{
  "n_layer": 12,
  "d_model": 192,
  "n_experts": 80,
  "experts_per_token": 2,
  "d_expert": 128,
  "d_shared_expert": 128,
  "activation": "swiglu",
  "moe_layers": [2, 3, 4, 5, 6, 7, 8, 9, 10, 11],
  "router_score": "sigmoid",
  "normalize_top_k": false,
  "routed_scale": 1.41,
  "balance_loss": 0.00296,
  "balance_bias": false,
  "router_noise": 0.3,
  "init_std_router": 0.0261,
  "lr_router": 0.000355,
  "vocab_size": 16298,
  "norm": "rmsnorm",
  "norm_eps": 1e-05,
  "tie_embeddings": false,
  "optimizer": "muon_variant",
  "lr": 0.00901,
  "beta1": 0.95,
  "batch_tokens": [65536, 131072, 262144, 524288],
  "seq_len": 1024,
  "train_tokens": 299200000,
  "steps": 3460,
  "dataset": "wikipedia_en"
}
Below are experts of layer 5 (counted from 0) of a mixture-of-experts language model. Rows are named router (the router's row for the expert), down (a neuron's output weights, with its number) and show model dimensions 0-191. Each number is 128 + 24 x the weight over its row's rms, rounded and kept within 0 to 255.
After each expert's rows: a language model's description of what the expert responds to. This comes from a sample of Wikipedia text that the model never trained on.

# expert 30
router [141 114 122 132 129 157  99 109 109  94 153 130 159 148  97 100 101 128 123 111 130 106 151  93 150  86 147 125 134 145 144 167 147 143 111 140 154 139 121 153 129  85 142 105  95 170 109 118 134 105 151 157 164 114 122 166 124 148 139 105 150 139 145 112 152 131 156 157 115 140 121  99 130 118  99 101 111 109  89 148 146 153  99 109 151 152 125 132 111 134 119  89 147 122 118  96 152 138 144 115 164 157 105 101 111  95  93 158 142  90 108 131 137  92 147 174  98 168 171 137 162 114 149 148 149 109 138 138 155 153 107  82 134 135 159 156 162 158 160 134 103  93 153 111 140 165 152  98 134  96  86 162 144 110 170 171 148 140 159 151 148 154 152 117 157 143 128 104 105  99 140 133 130 107 145  93 112 144 114  91  99  91  92 147 105 157 154 143  97 100 121 169]
down0 [154 133 169 142 142 141 191 158 139 152 116 149  68 139 100 135 179 161 137 175 140 146 163 149 143 110 124 156 103 123 136 110 132 153 128 155 126 151 104 156 145 138 112  94 104  94 136 116 126 170 141 120 120 122 170 109  86  90  66 102 143 138  96 152 166 118 146 141 174 134 132 147 108 147 150 129 139 119 117 126  84 135 103 145 137 139 118 152 164 159 124 143 113 147 131  96  71 116 151  87 129 110 140  55 153 135 112 155 133 105 140 109 122 115 110 109 141 157 191 150 100 122 152 114 126 165 120 112 103 161 150 133 135 149 127 125 153 131 161 164 124 143 144 127 130 145 108 132 120  93 101 123 102 130 105 156 128 149 149  89 152 157 116 136 116  82 110 116 161 169 116 109 150 136 109 127 114 146  84 154 103 125 114 136 113 133 144 138 149 111 138 148]
What it handles: Nationality adjectives and country names in bios and tables, such as German, French, Italy, England, plus commas and table pipes.

# expert 22
router [158 102 139 124 130 156 121 124 115 101 157 135 151 148 101 127 101 132 125  94 124 106 148  97 143  96 159 117 126 147 130 167 149 152 100 130 134 142 104 158 118  85 156  97  88 169 112 116 127  99 139 159 157 124 117 163 129 168 136 111 147 142 151 110 160 135 151 143 106 150 113 104 127 129 107  89 106 117  87 162 146 147 102 109 160 150 120 143 104 122 128 104 148 122 116  95 154 141 144 111 160 166 104  84 101  92  99 154 152  90 113 136 143  97 139 163  93 157 171 138 156 121 137 134 144 110 146 144 154 150  98  77 129 116 157 159 170 153 154 124 103  82 150 111 136 161 144  94 125 105  91 140 129 112 167 175 145 134 153 152 145 168 154 117 148 136 132 105 108 111 137 140 132 109 146  99 101 143 113  91 103  99  69 147 110 157 165 149 104 113 127 157]
down2 [ 74  87  88 155  90  84 155 126 101 115 132 106  89 133 155 117 141 142 132 107 197 165 158 129 128 110 159 125 121 140 120 134 138 121  92 104  99 141 119 144 157 156  97  94 116 140 175 124 136 123 163  89 136 143 158 144 125 164 131 156 180 105 147 114 121 104 100 136 142  96 143 154 161  96  94 135 124 135 135 120 121 146 131 125 138 110 125 135 140 133 109 144  95 199 142 128 117 105 143 125 145 106 137 127 129 118 116 102 106 122 132 129 112 192 135 107 156 116  88 115 181 155 105 113  98 128 122 138 131 160 125  94 108 130  97 127 127 110 117 102 196 142 130 147 105 136 157 126 142  92 120 157 108 192 143 113 164 120 118 125 127  77 146  89 114 119 133 145 141 130 150 139 141 135 131 103 150 101 163 131 109 137 149 124 146  98 155 136 140 149 142 181]
What it handles: Pipes and numbers in election result tables with Votes and Candidate columns, month names, and modals or verbs like may, would, were.

# expert 8
router [142 113 137 126 130 159 109 108 109  94 155 146 150 154 111 127 104 132 129 100 120 102 139  90 152  96 167 111 127 150 127 164 131 147 105 140 166 125 119 146 116  89 162  90  91 159 100 111 131  97 138 156 171 124 117 156 129 168 139 116 142 148 144 105 155 139 149 152 110 139 126 108 137 110  97  95 101 109  98 148 137 152 104 116 154 144 110 133  99 117 124 104 141 123 116  98 154 145 139 122 165 162  96  97  96  93 105 159 150  91 114 145 143  91 146 170  95 164 174 139 154 124 141 142 156 112 134 153 144 149 102  94 135 131 166 155 166 165 160 126 104  92 142 108 142 161 149 100 127 100  88 154 133 108 170 170 154 137 162 154 141 161 162 125 153 131 132 105 110 108 146 136 135 118 140  99 114 135 111  90  94  99  75 146 105 159 151 146  91 111 119 154]
down1 [154 110  90 121  85 118 114  68 128 169 104 116 121 157  99 131 142 164 119  95 136 134 122 113 119 172 114 156 122 143 134 118 126 169 127 114 171 170 145 114 150 130 141 128 117 111 147 106 119 117 113 139 182 155  82 110 178  79 122 120 146  93 129 128  99 117 125 146 148 120 146 147  88 141 128  99 123 114 118 155 146 160  97 143 120 150 122 157 136 109 139  91 150 152 138 135 117 153 122 195 148 130 112 121 148 119  96 111 105 120 172 113 125 155 103 115 139 136 139 172  97 166 144  96 147 126 116 129 120 141 154 150  97 130 135  67 131 121 103 140 116 136 145 165 101 108 103 132 151 139 133  97 177 173 139 134  90 126 171 144 136 105 120 130 122 159 164 182 139 124 111 157  91 137 158 100 133 138 134 169  93 121 147 114 179 117 123 152 137 105 134 156]
What it handles: Scattered tokens in tables, lists and foreign-language text, such as pipes, commas, numbers and odd syllables; no clear common thread.

# expert 26
router [144 109 122 131 135 167 120 114 120  89 153 140 154 158 108 123  91 123 137 100 123  96 149  83 144 104 158 107 123 151 139 163 136 155 107 123 155 129 108 149 130  86 163 108  91 168 112 117 124  99 135 168 147 123 122 177 131 168 127 104 139 149 149 142 140 133 152 153 112 145 117 104 127 127 101 114 120 127  81 154 128 153 102 111 146 145 120 136 109 113 123  92 148 111 114  86 160 136 138 123 172 163 105  87  88  93 105 162 154  94 112 146 139 101 133 177  96 157 152 132 148 129 137 143 144  87 134 149 142 156 109  81 126 120 159 145 162 160 172 132 102  86 149  97 126 163 160 109 131 100  78 147 132 102 159 178 150 135 141 150 150 147 148 121 146 133 125 104 105 104 148 146 131 114 141  92 108 124 115  99 104 108  82 146 109 149 156 141  94 113 126 170]
down1 [149 115 124 178  89 123 115 130 136 103 101 143  52 107 123 125 134 129 135 114 130 135  93 134 110 102 160 121 153 106 139 124 199 101  99  64 149 161  89 137 117 154 119 122 151 150 158 129  95 129 148  80 117 132 118 125 143 133 137 141 113 138 126 134 138 161 129 128  91 117 153 101 146 156 103 104 108 119 132 126 128  80 101 148 127 114 124 142 120 138 132 112 152 129  85 170 132 123 150 103 171 108 121 173  94 139 114 159  84 157 132 123 132 122 164 166 119 169 105 121 158 137 115 175 122 129 124 129 145 166 160 111 122 157 103  95 155 158 106 148 137 153 127 140 146  98 133 109 145 141 139 115 118 105 141 134 171  78 156 105  93 150  83 135 135 135 140 105 102  91 118 152 117 146 127 150 126 132 122 114 149 147 135  78 151 137 119  61 149 135 118 159]
What it handles: Sentence-final periods, table separators, decimal digits and modals like may, would, plus suffix pieces finishing verbs, such as st-aged, bl-ending.

# expert 35
router [154 107 142 118 128 169 110 105 113 100 161 139 150 149 105 114 103 136 123 102 136 112 153  98 135  95 155 114 115 127 138 176 136 148 110 128 160 134 117 148 118  95 155 100  96 160 101 118 125  82 143 143 159 120 110 170 132 161 143 109 136 143 148 113 149 127 146 149 110 141 117 102 140 120 104 102 102 117  82 146 144 151 109 116 133 145 110 135 104 119 122 100 134 118 120 103 155 141 134 113 170 161 102  88 115  89  96 145 145  88 115 138 135  91 135 179  87 151 180 144 170 127 143 132 146 110 140 145 145 142  95  80 126 124 162 152 162 162 157 137 104  76 142 110 131 168 152 110 126 102  83 151 145 119 174 170 150 143 156 160 148 163 152 131 159 135 118 108  99  94 142 139 131 102 140 113 104 147 115  84  92 102  89 146 107 153 153 138 107 103 136 170]
down0 [139 136 132 155 132  94 107 130 130 103 127 128 117 148 171 168 121 136 122 149 136 154 143 133 123 197 150 155 160 132  84 138 129 158 116 106 139 129 113 117 136 129 134 123 189 154 138 151 134 125 173 189 141  95 100 104  91  78 118 124 137  97 167 116  76  97 173 176 123 155 147 126 137 135 125 160 124 130 110 127 113  98 181 116 117  92 113 135 150 135 121 132 147 136 167  96 124 169 121 131 151 121 129  90 102 105 111 155 138 117 118 142 110 106 119 141 118 128 103 157 149 157 103 138 156 104 131 132 129 165 107 119 129 101 111 167 155 127 144 149 142 148 123 115 135 127 106 162 123  64  92 147 129  98 136 127 129 162 133 124 132 135 134 141 137 145 186 122  88  86 117  82 175 129 121 101 129  77 137 132 101 156 109 105 113 113 107 102 105 134  93 155]
What it handles: Pipe separators and numbers in sports tables, plus mid-word verb endings such as st-aging, lay-ering, answ-er, tain-ted.

# expert 5
router [153 109 136 131 131 165 104 109 111  99 161 134 151 154 104 117 107 134 131  93 134 112 142  91 138 105 161 118 119 143 132 172 139 149 107 135 147 141 131 143 106  77 158  91  97 167 101 110 118 105 145 152 163 114 115 169 130 159 138 108 141 137 148 112 159 120 156 153 105 137 118 108 120 122  92 103 104 113  78 147 144 158 107 111 139 153 111 138 101 133 130  96 139 114 110  99 154 127 129 117 158 156  91  94  90  97  98 150 146 100 106 145 134  99 139 168 105 158 169 138 159 136 152 131 152 105 129 146 158 141  93  93 138 134 166 153 168 154 156 134  99  84 143 113 149 147 155 100 123 107  79 155 135 110 167 169 142 136 161 149 140 166 152 135 158 137 130  97 104  83 140 142 124 108 142 105 127 136 124  99  99  87  80 155 115 156 155 141 105 101 128 165]
down5 [126 135 124  73 103 134 113 124  87 118 128 107 123 108 151  89 128 110 118 118 125  81 110 121 153 177 174 160 146 122 131 123 107 140 168 126 165 127  97 124 144 140 114 101  87 177 103 116 140 124 131 124 123 145 137 135  91 192 112  85 124 141 116 156 126 130 129 190 126 127 142 106 152 178 115 125 135 128 127 157 155 123 116 117 100  92 139  86 126 124 149 117 167 165 109 155 143 169 108 148 110 113 180 145 113 103 121 128 105 105  88 139  93 130 123 102 131 143 115 109 129  86 102 140 134 158 145 166  98 123 128 127 154 123 155 149 153  97 134 159 147 108 154 166  87 141 133  89 122 137 132 131 117 122  81 147 126 151  97  91  94 119 141 135 195 136 124 138 143 158 108 128 141 119  88 145 161 115 139 142  93 132 103 139 116 132 110 153 141 117  84  80]
What it handles: Mixed tokens with no clear shared trait, from conjunctions and place words to set phrases like sleep together, on their way.

# expert 25
router [140 104 148 121 137 160 106 105 104 101 151 139 151 150 102 111  96 130 129 106 118 116 159  89 141  99 157 122 127 143 144 164 142 151 122 119 163 137 110 146 108  91 160  89  89 152 104 104 127 104 145 165 165 119 120 165 130 167 142 102 154 137 138 115 138 139 139 148 111 147 118 103 135 118  99  91 104 104  86 139 141 156 101 117 148 151 114 144  97 126 121 103 135 112 111 103 156 136 140 112 164 152 104  88  93  92  96 158 149  90 112 138 131  97 146 175 106 147 172 140 156 131 144 140 155 108 141 157 148 155 101  95 139 127 161 164 169 176 162 139 106  75 150 111 137 157 142  98 127 101  89 152 134 122 163 176 152 139 148 148 145 171 144 127 156 138 135 102 115 100 140 141 133 108 138 104 110 141 109  96 105 105  76 142 109 154 156 134 106 102 122 168]
down1 [124 135 135 118 147 220 117 152 168 108  91 118 108 125 118 104 103  97 109 145 144 125 117 131 129  92 142 157 160 105 118 107 130 104 100 169 154  76 134  76  96 135 127  72 158 127  86 109 152  62 171 109 120 111  92  92 135 132 119 135 155 124 118 155  92 101 146 125 136 126 134 127 155 123  96 145 137  89 121  98 130  65 128 144 147 166 119 155 146 162 143 161  97  91 111 119 174 129 118 128 137 107 128  94 116 134 144 156 136 110 144 159 107 153 142 142 144 128  96 124 124 124 111 138 134 119  97 124 160 109 132 138 124 133 110  96  83 117 143 126 165 105 117 137 130 166 134 113 126  81 115 134 154 119 145 124 109 132 136 129 123 142 121 131 126 122 131 169 113 122 120  95 150 133 137 177 155 140 111  80 137 140 104 106 123 136 102  71 110 141 146 169]
What it handles: Year pieces such as 201 and 202 in dates and listings, closing parentheses, and verb stems completed by a suffix, such as hire, arrange.

# expert 43
router [152 118 139 123 134 168 118 110 112  89 156 141 151 141 108 119  86 128 132 106 131 113 145  98 139  93 157 114 119 135 126 166 136 155 109 127 152 138 118 142 130  89 151  97 101 161  99 113 130  90 154 147 155 125 118 163 129 167 141 104 149 140 151 120 143 128 151 159 106 150 119 103 130 122 101 100 103 114  77 144 138 146 101 124 164 141 115 145  98 125 119 106 131 121 108 101 153 133 135 115 163 163 103  89  95  92 101 148 151  91 112 150 127  90 143 180 109 160 173 137 151 131 153 142 149 109 142 151 154 154  95  86 138 122 173 154 168 154 146 128 110  87 155 104 132 161 153  93 134 114  92 145 128 111 175 174 158 143 146 147 145 172 160 122 164 139 117 115 111  95 137 150 136 110 134  95 114 139 115 101 103 112  72 148 105 162 154 144  96 115 119 161]
down1 [102 117 127 116 132 115 113 146 119 136 152 147 136 167  60 102 128 132 112 143 124  90 132 135 108 121 104 121 146 159  82 110 124 106  90 112  68 116  91 132 168 158 134 167 115 142 137 112 112 131  95 109  94 133 123 135 101  67  83 155 144 145 109 155 145 143 139  86 139  76 122  75 141 164 147 107  92 129 118 141 119 125 155  65 108 103 107 149 149 103 121 151 141 135 162  97 139 132 189 140 132 137 119  96 128 133 120  91 187 130 114 162 127 122 139 128 100 157 127 125 112 131 128 169 146 136 124 118  98 129 156 126 130 156 135 138 132 139  95 142 131 157 171 162 107 113 140 111 153 134  71 147 132 122 127 126 137 146 135 134 156 139 101 126 123 112 163  81 145 184 131 112 141 106 108 157 147 144 153 125 130 165  90  97 140 128 135 144 144  89 127 145]
What it handles: Pipes, dashes, commas and digits inside sports statistics and census tables, plus occasional prose nouns such as surname, tendon.

# expert 34
router [155 123 137 124 139 157 117 102 106  94 155 134 151 157 105 118  97 134 130 104 126 105 143  94 144  96 155 121 115 139 147 174 131 146 113 136 154 135 120 142 113  83 167  98  99 167  96 119 130  89 150 149 161 117 123 158 129 161 142  90 143 139 139 117 157 128 155 164 106 144 123 104 122 126  99  96  95 123  88 149 134 155 102 118 151 142 112 131  99 128 118 105 142 119 120 108 151 137 134 107 161 159 106 100 111  96  95 158 152 101 118 136 138  96 145 180 104 158 178 132 154 122 145 138 152 116 136 141 149 149  93  86 125 124 160 168 160 163 168 144 104  81 151 110 130 170 156 101 133  96  76 144 138 115 162 160 155 143 152 149 137 164 152 123 159 149 118 103 107 100 147 139 130  99 140 100 104 130 109  93 102  99  79 133 112 157 157 128 101 105 122 166]
down5 [137 104 146 151 138 118 109 113 115 104 126 149 141 133 161 115 109 146 128 105  96 128  91 152  86 108 135 119 136 102 107 119 153 140  95 137  77 151 115 122 141 137 144 128 111 173 171 142 143 149 111 135 141 152 125 137 165 142 209 157 152 136 147 126 171 117 136 148 133 112 155 127 159 153 170 129 114  70 136  74 155 146 113 127 145 144 133 121 144 119 116 130 139 141 145 161 132 139 114 167 177 120 113 160  88 155 141 164 118 134 109  95 159 124 116 122 121 141 124 170 132 156 145 114 134 117 146 133 148 174 144 173 119 106 118 177 108 127 125 106 120 134 124 143 111 144 105 114 147 158 109 129 150 131 132  96 112 149 153 147 186 135  83 136  97 109 170  80  98  81 112 123 148 116 110 150 129 109  85 155  93 151  95 152  76  95 114 135 133 162 121 144]
What it handles: Plural endings and plural nouns such as -ists, -ians, -aries, months, times, centuries, plus commas and closing brackets ending phrases.

# expert 61
router [142 105 133 112 135 171 105 110 118  91 145 148 164 143 120 125  96 130 123 119 134 116 150  98 139  90 162 119 126 141 125 173 126 150 103 135 152 134 120 131 124  85 150  98  99 179  97 122 138  89 141 156 171 115 112 162 134 166 140 104 135 141 156 123 148 137 159 159 118 152 131  93 138 120 109  97  97 117  86 145 134 153 106 110 150 146 110 140 107 130 114  98 138 120 117 105 154 135 134 115 166 166 105  94 120  85 106 153 154  84 117 142 146  97 137 184 113 154 169 128 154 124 139 145 146  99 134 161 156 148  98  94 135 124 165 157 160 147 156 133 110  78 149 111 135 163 147 104 121  96  83 154 146 121 167 160 156 147 149 157 156 159 151 121 158 130 138  96 110  93 138 136 131 111 144 103  99 153 116  90 102 102  84 137 105 148 150 136 101  94 114 156]
down0 [139 167 113 137 132 126 145 119 116 170 115 163 122  59 126 112 135 114 122 166 115 116 115 107  83 140 160 154  62 174 138 145 153 111 127 141 144 116 128 119 169 126  95 106 104 122 162 157 141 152 100  94  93 110 142 134 135 149 130 152 130 133  96 167 116 125 121 141 135 160 169 105 130 129 115 110 135 148  99 162 169 130 131 153 149 121 129 140  92 132 118 142 130 134 187 121 153 113 132 131  95 115 115 138  99 144 153  94  86 147  97 111 120 165 131 152 127 139 145 115 160 101 122 112 174 144  99 171 144 117 130 105 101 125 148 118 106 156 126 157 158  94 108 137 137  98 165 139 119 116  98 134  80 161 135 131 138 134 170 176 138 153  81 125 140 126 130 158  91 187 103 138  80 128 151 158 164 122 109 120 103 130 165 113 169 125 133 117 135 105 131 134]
What it handles: Periods, the and common first names like John, Robert, William, plus abstract nouns after the, such as fact, grounds.

# expert 53
router [147 115 150 134 128 169 113 108 120 104 158 147 155 151 105 123  98 133 131 103 122 101 154  83 145  89 159 108 125 136 128 160 146 146 102 134 158 135 113 141 118  86 145 100  96 154 105 114 125  96 145 156 163 116 122 159 132 167 144 111 140 139 149 117 140 130 153 160 114 134 119 105 119 127 105 108 108 110  79 158 139 151  97 107 156 157 111 135 105 135 123 104 135 119 109  98 145 138 141 115 161 159 106  99 101  89 107 155 149  84 120 145 130  95 137 171 105 164 167 132 155 126 146 140 154  99 136 140 152 146  97  94 132 127 164 156 159 155 174 132  99  81 137 105 130 167 144 101 125 100  88 156 141 119 160 175 149 134 146 155 145 167 163 112 163 143 130 102 100 102 140 134 131 112 135  96 103 136 110  82 101 108  80 152 121 166 157 140  96  99 124 166]
down1 [145 128 156 121 131 168 141 145 136 133 146 129 125 104  98 159 134 123  89  97 147 124 118 115 140 130 107 126 149 159 111  99 102 154 104 166 150 170 117 125 167 119 121 154 128 109 164 107 176 150 104  95  67 123  40 124 114 143 182 114  97 113 107 149 114 158 144 134 130  95 136 127 144 116 120 136 180 136 133 129 111 129 124 127  83 123 164 120 162 129 143 153 161 127 168 151 161 137  96 101 140 119 124 151  93 132 115 141 150 167 118 108 153 155 156 145 127 116 121 130 120 104  88 117 154 134 149  78 125 143 101 176 122  95 104 134 122 130 146 130 140 132 156 132 144 150 106 101 146 142 126 182  73 137 122 112 137 143 128 115 141 112 130 142 166 165 145 123 127 135 145 151 124 109 103 131 128 155  75 108 135 157 120 151  72  90  84 120 103 149 104 106]
What it handles: Nouns heading phrases like end, way, siege, family, law, century, Genus, plus an and a after is, and list dashes.

# expert 57
router [145 106 144 121 140 160 102 121 111  96 158 136 163 154 116 116  89 135 135 117 125 105 140  95 141 109 143 124 126 145 132 169 145 155 105 122 147 138 113 153 119  90 143 107 107 151 104 123 123  84 139 150 174 109 124 163 121 155 140 110 142 144 142 114 141 127 154 155 109 134 122 110 136 110 111  98 117 110  70 148 140 149  90 111 148 156 118 142  95 120 128 100 129 124 113  98 144 143 134 121 158 161 106  87 109  93  91 147 157  88 105 136 134 102 139 178 116 154 164 140 154 128 141 148 147 103 144 152 147 160  97  99 144 124 179 151 157 166 174 129 110  81 148 102 137 164 146  96 123  98  86 148 134 114 173 179 145 138 158 142 158 185 158 128 147 134 124  99 106 101 146 139 139 108 145  94 100 140 114  91 109  96  91 136  98 149 150 147 103 102 115 168]
down1 [118 108 138 122 147 175 109 132 129 143 179 182  62 123  89 138 135 163 144 100 112 174 140  93 152  86 172 134 159 158 150 100 145 120 122 152  91 134 122 137 111 145 219 147 118 113 146 139 115 156 101  93 154 109 146 153 104 125  69 115  99  73 151 193 123 148 131 128 130 139 130 103  85 163 109 122 159 104 114 135 118 126 156 138 140 159 109 116 113 153 135 118 124 127 140 103 130 112 158 110 143 163 130  95 103 105 134 134 130 140 136 112 130 100 120  89 108 148 131 154 136 126  85  98 139 172 164  88 156  74 120 126 133  92 119 115 114 148 135  91 123 138 126 130 159 107 153 151 146  88 103 150 127 109 143 150 110 133 122 109 151 123 115 123 103 127 152 120 136 115 174 108 121 155 131 129 119 145 103 128 122 110 121 125  97 119 130 119 122 124 122 141]
What it handles: Slash and pipe separators in sports and election tables, section markers like ==, and abstract nouns such as subject or term.

# expert 7
router [149 115 142 117 143 168 122 104 110  95 164 140 143 147 104 132  92 136 133 104 126 100 145  82 141  94 157 112 120 146 135 163 138 155 110 129 164 139 121 147 125  93 146  97  95 160 101 123 125  81 142 159 167 110 110 164 129 161 142 105 139 136 146 112 156 138 153 153 114 131 127 106 123 120 106 100 106 114  88 161 138 147  96 126 157 147 100 147  98 126 124  98 140 115 117 101 145 137 138 117 152 157 101  92  99  95 109 149 152  88 104 154 139  94 135 171  99 160 176 136 150 126 140 145 158 103 145 144 149 159 106  86 132 125 165 157 158 154 148 147 108  80 141 117 135 155 149  94 127  97  92 157 136 114 170 166 149 135 159 146 147 156 148 123 150 132 130  99 111  90 138 133 129 117 136 102 111 148 108  86  98 104  81 144 109 154 159 147  93 102 118 176]
down0 [147 135 137 129  91 124 130 168 116 141 132 155 100 151 129 145 106 120 102 112 127 128 123 159 130 126 109 125 107 123 122 130 123 123  90  98 133 104 148 104  93 131 115 115 155 118 130 189 110 157 105 177 150 136 151  79 121 126  75 113 126 106 125 113 160 129 130  98 155 180 117 132 133 150 107 141 103 141 175 134 145 140 160 121 146 103 149 134 129 114 173  84 120 149 124 111 113 123 150 170 130 169 129 112 101 123 128 113 147 131 125 140 154 106 119 133  81 114 140 168 139 123 109 141  83 173 159 162 146 101 149 146  79 138 158 122  88 118 146 139 123 111 178 140 150 123 167 135 127  61 158 112 106 116 104 143 138 110 184 146 143 131 104 137 100 163 103 154  69 120 101 147 122 178 134  98 112 114 130 136  95  78 138 174 155 127 145 123 138 117 147 117]
What it handles: Newlines and pipes in sports and legal tables, and words before of or than in prose, such as a lot, more open-ended.

# expert 48
router [150 111 145 126 125 170 115 116 112  88 158 136 151 138 104 127  85 130 133 111 129 107 147  95 146 105 149 125 120 142 136 175 141 141 104 134 157 139 114 154 123  92 150 109  93 166 105 115 129  93 143 159 163 107 116 152 127 159 144 117 152 142 151 107 150 135 153 157 120 142 126 110 139 124 101 100 116 113 100 151 134 155 106 117 158 152 108 141 100 131 125  95 139 115 115  96 157 138 135 114 177 148  92  91 101  94 105 163 147  94 113 138 141  93 138 185 109 168 176 140 149 135 158 137 155 103 137 154 150 154 108  93 130 133 157 152 168 161 159 133 103  88 158 101 135 161 147 100 120  97  89 144 139 119 171 178 137 137 159 152 146 168 153 123 158 149 120 103 114 100 133 145 129 113 139 101 105 137 115  82  95 104  86 148 102 158 146 144 112 105 118 169]
down4 [148 137 134  82 148 137 150 114 112 174  87  97 154  98 142 108 115 136 145 108 174 134 164 121 129 146 107 181 136 149 136 112 158 128 141 117 143  87  95 120 102 145 135 120 142 159 137 132 134 150 120 141 130 133 149  90 119 140 140 106 148 128 137 129 144 112 115 123 132 124 191 127  67 118 156  93 115 158 108 131 130  54  96 116 127 187 183  95  76 190 132 141 125 158  98 134 138 149 121 127 123 140 170 136 114 125 168 120 111 107 128 139 115 178  97 135 134 130 134 159 121 126 113 151 135 149 117  89  83 127 112 143 123 164 151 131 142 110 169 115 105 112 102  84 143 129 115  85 104 103 117 115 129 134 108 113 118 130 131 118  99 130 148 138 139 111  65 125  91 141 132 119 144 175 190 131 115 133 138 117 145 108 134 121 138 156 135 102 138 129 113 153]
What it handles: Sentence-final periods and semicolons before a new sentence, articles the/an, and title words such as Minister, Deputy, Sir.

# expert 11
router [148 116 142 133 134 163 110 101 111 107 158 154 151 145 100 119  89 130 126 103 127 100 143  91 137 102 166 111 115 148 129 164 143 147 108 139 150 132 119 153 118  98 154 105 101 162 101 115 122 106 133 150 166 118 116 165 127 158 154  99 143 138 149 119 150 129 149 143 104 143 123 101 128 120  97 103  96 121  91 157 138 155 105 115 155 151 123 145 112 126 123 110 139 114 121  96 148 145 137 112 161 150 100  76 100  92  98 156 151  84 110 151 132 104 152 170  99 167 165 145 154 130 153 144 148 104 140 153 149 149  94  86 141 129 159 153 163 166 166 131 115  88 143 113 140 154 146 107 121  87  88 150 133 121 180 176 143 139 146 143 144 166 154 123 158 147 129 103 104  92 136 129 138 110 141  98 106 139 109  90  98  95  76 151 107 155 159 139  93 110 128 168]
down0 [151 120 119 147 140  77 161 138 137 103 161 119  69 142 122  96  86 123 181  81 143 125 129 131 107 158 124 122 134  99 116 121 137 126 119 123 123 174 101 158 134 123 132 130 138 113 154 127 149  95  97  95 148 114 155  90 126 141 106 150 125 148 143 157 169 139 133  86 162 177 142 116 123 152  87 147 137  96 158 140 144 138 148  98 114 140 104  84 120 134 117 134 112 118 133  82 170 129 153 112 117 126  99  99 102 106 127 115 146 116 152 134 124 126 110 176  78 146 132 103 127 129  87  96 138 176 129 135 118 137  87 127 144 104 131  81 127 115 141 164  68 136 173 121 101 184 147 111  75 103 107  96 111 168 143 143 131 131 130 145 115 128 152  93 108  92 102 177  98 129  98 121 126 133 119 117 130 128 121 101  94 144 150 102 129 142 134 124 115  95 125 134]
What it handles: Footballer position codes in squad tables (FW, DF, GK), plus adjectives like nuclear, foreign, military, and rate after concent-.

# expert 2
router [157 152 155 141 174 144 130 149 122 108 134 160 168 150  86 147 107 106 121 114  92 121 140 144 172  88 151 116 103 119 167 154 119 162 109 122 164 154 123 170 140  87 132 128 121 163  81 115 119  99 119 142 164 141 138 155 122 143 151 114 154 112 161 106 152 138 117 115 100 169 114  90 129 119 120 114 115 111 132 167 125 141  77 103 147 135  91 123 133 151 108 104 154  91 117 123 107 125 139 103 156 164 135 149 115 145 123 125 161 100  92 142 150 117 159 154 127 161 140 118 146 167 161 120 176  75  99 139 132 121 114 100 107 161 128 116 166 128 157 145 110 109 147 101 106 192 144 156 124 115 102 120 152 125 180 173 133 113 123 132 163 143 133 119 123 118 156 150 107 114 108 110 143  95 123 148 148 141 130 112 120  82  82 133  93 133 173 108 129 123 151 157]
down1 [102 112 111 132 149 143 144  67 140 157 117 163 114 124 109 145 104  94 147 137  98 137 120 118 163  99 128  81 146  86 129 146 152 137 123 153 109 104 169 133 132 130 128  88 119  94 139 130 118 147 135 146  66 190 119 159 143 126 110 124 144 121 154 110 166 192 137 148  99 157 145  80 117 124 155 122 112 130 128 121 143 143 152 145 109 119 124 132  92 158 131 127 130 107 118 169  91 114 108 111 204  92 147 142 159 124 111 107 135  85  75 136 107 114 156 144 141 132 128 137 153 134 149 115 107  99  91 159 141 133 150 140 143 147 141 153 153 170 108 124 166 113 151 107 150  99 111  93 130 153 157 123  95 159 137 125 102 133 137 155 160 152 139 115 130  81 152 183 144 101 132 132 134  85 124 102 141 141 138 138  94 104 108 126 131 142 112 127 127 104 164 111]
What it handles: Possessive 's and plural ' endings plus possessive pronouns and articles before a noun, such as player's, his, their, the.

# expert 17
router [152 110 137 143 140 161 113 114 119 104 160 140 153 145 107 116 101 137 129 105 120 102 143  88 138 106 150 117 116 138 147 175 141 141 113 129 154 147 103 150 118 107 162  94  93 169 109 112 126 101 143 144 175 114 111 169 121 166 149 111 144 129 139 112 153 131 158 156  97 143 122  98 142 125  98  99 107 113  69 156 140 166  93 125 155 148 113 148 101 134 135 103 130 123 128 103 160 127 135 112 178 150  93  88 105  91  96 139 156  91 114 141 143  90 135 164  96 161 157 132 153 128 140 143 152 104 136 143 149 140 101  87 131 121 171 149 160 148 162 133 118  92 144 111 140 168 149 106 125  96  95 150 131 111 170 167 148 137 159 152 137 162 144 132 154 135 130  99 118  91 140 139 144 105 143  98 119 141 105  96 103  98  73 130 103 164 163 134  99 109 121 168]
down0 [108 108 134 128 156 105  57 109 114 148 148 102 150 134 100 130 144 155 156 170 133 126 150 117 137 125 171 157 116 181 134 134 132 116 148 133 138 125 156 125 156 141 139 160 125 129  90 122 128 112 117 127 132 149 132 108 117 118  97 150 145  69 129 106  90  89 127  96 205  91 147 128 121 118 115 136 120 134 122 111 110 126 149 137 128 110  86 132 135 129 114 118 142 131 119 119 129 141  96 145 138 192 157 134 138  82 119 142 151 124 115 129 110 143  95 113 166  97 173 120 148 148 124 131 128  94 123 134 146 157 145  51 143 160 122  89 116 136 113  78  86 131 156 135 117 130  84 143 129 155 131 124 139 125 153 133 130 105 109 112  86 149 131 139 120 174 119 108 166 169 134 150  88  85 138 117 118 154  93 114 123 141 169 120 103 183 168 134 127 150 105 131]
What it handles: Degree, minute and second marks in coordinates, plus age in under the age of, chemical word pieces, and name tokens.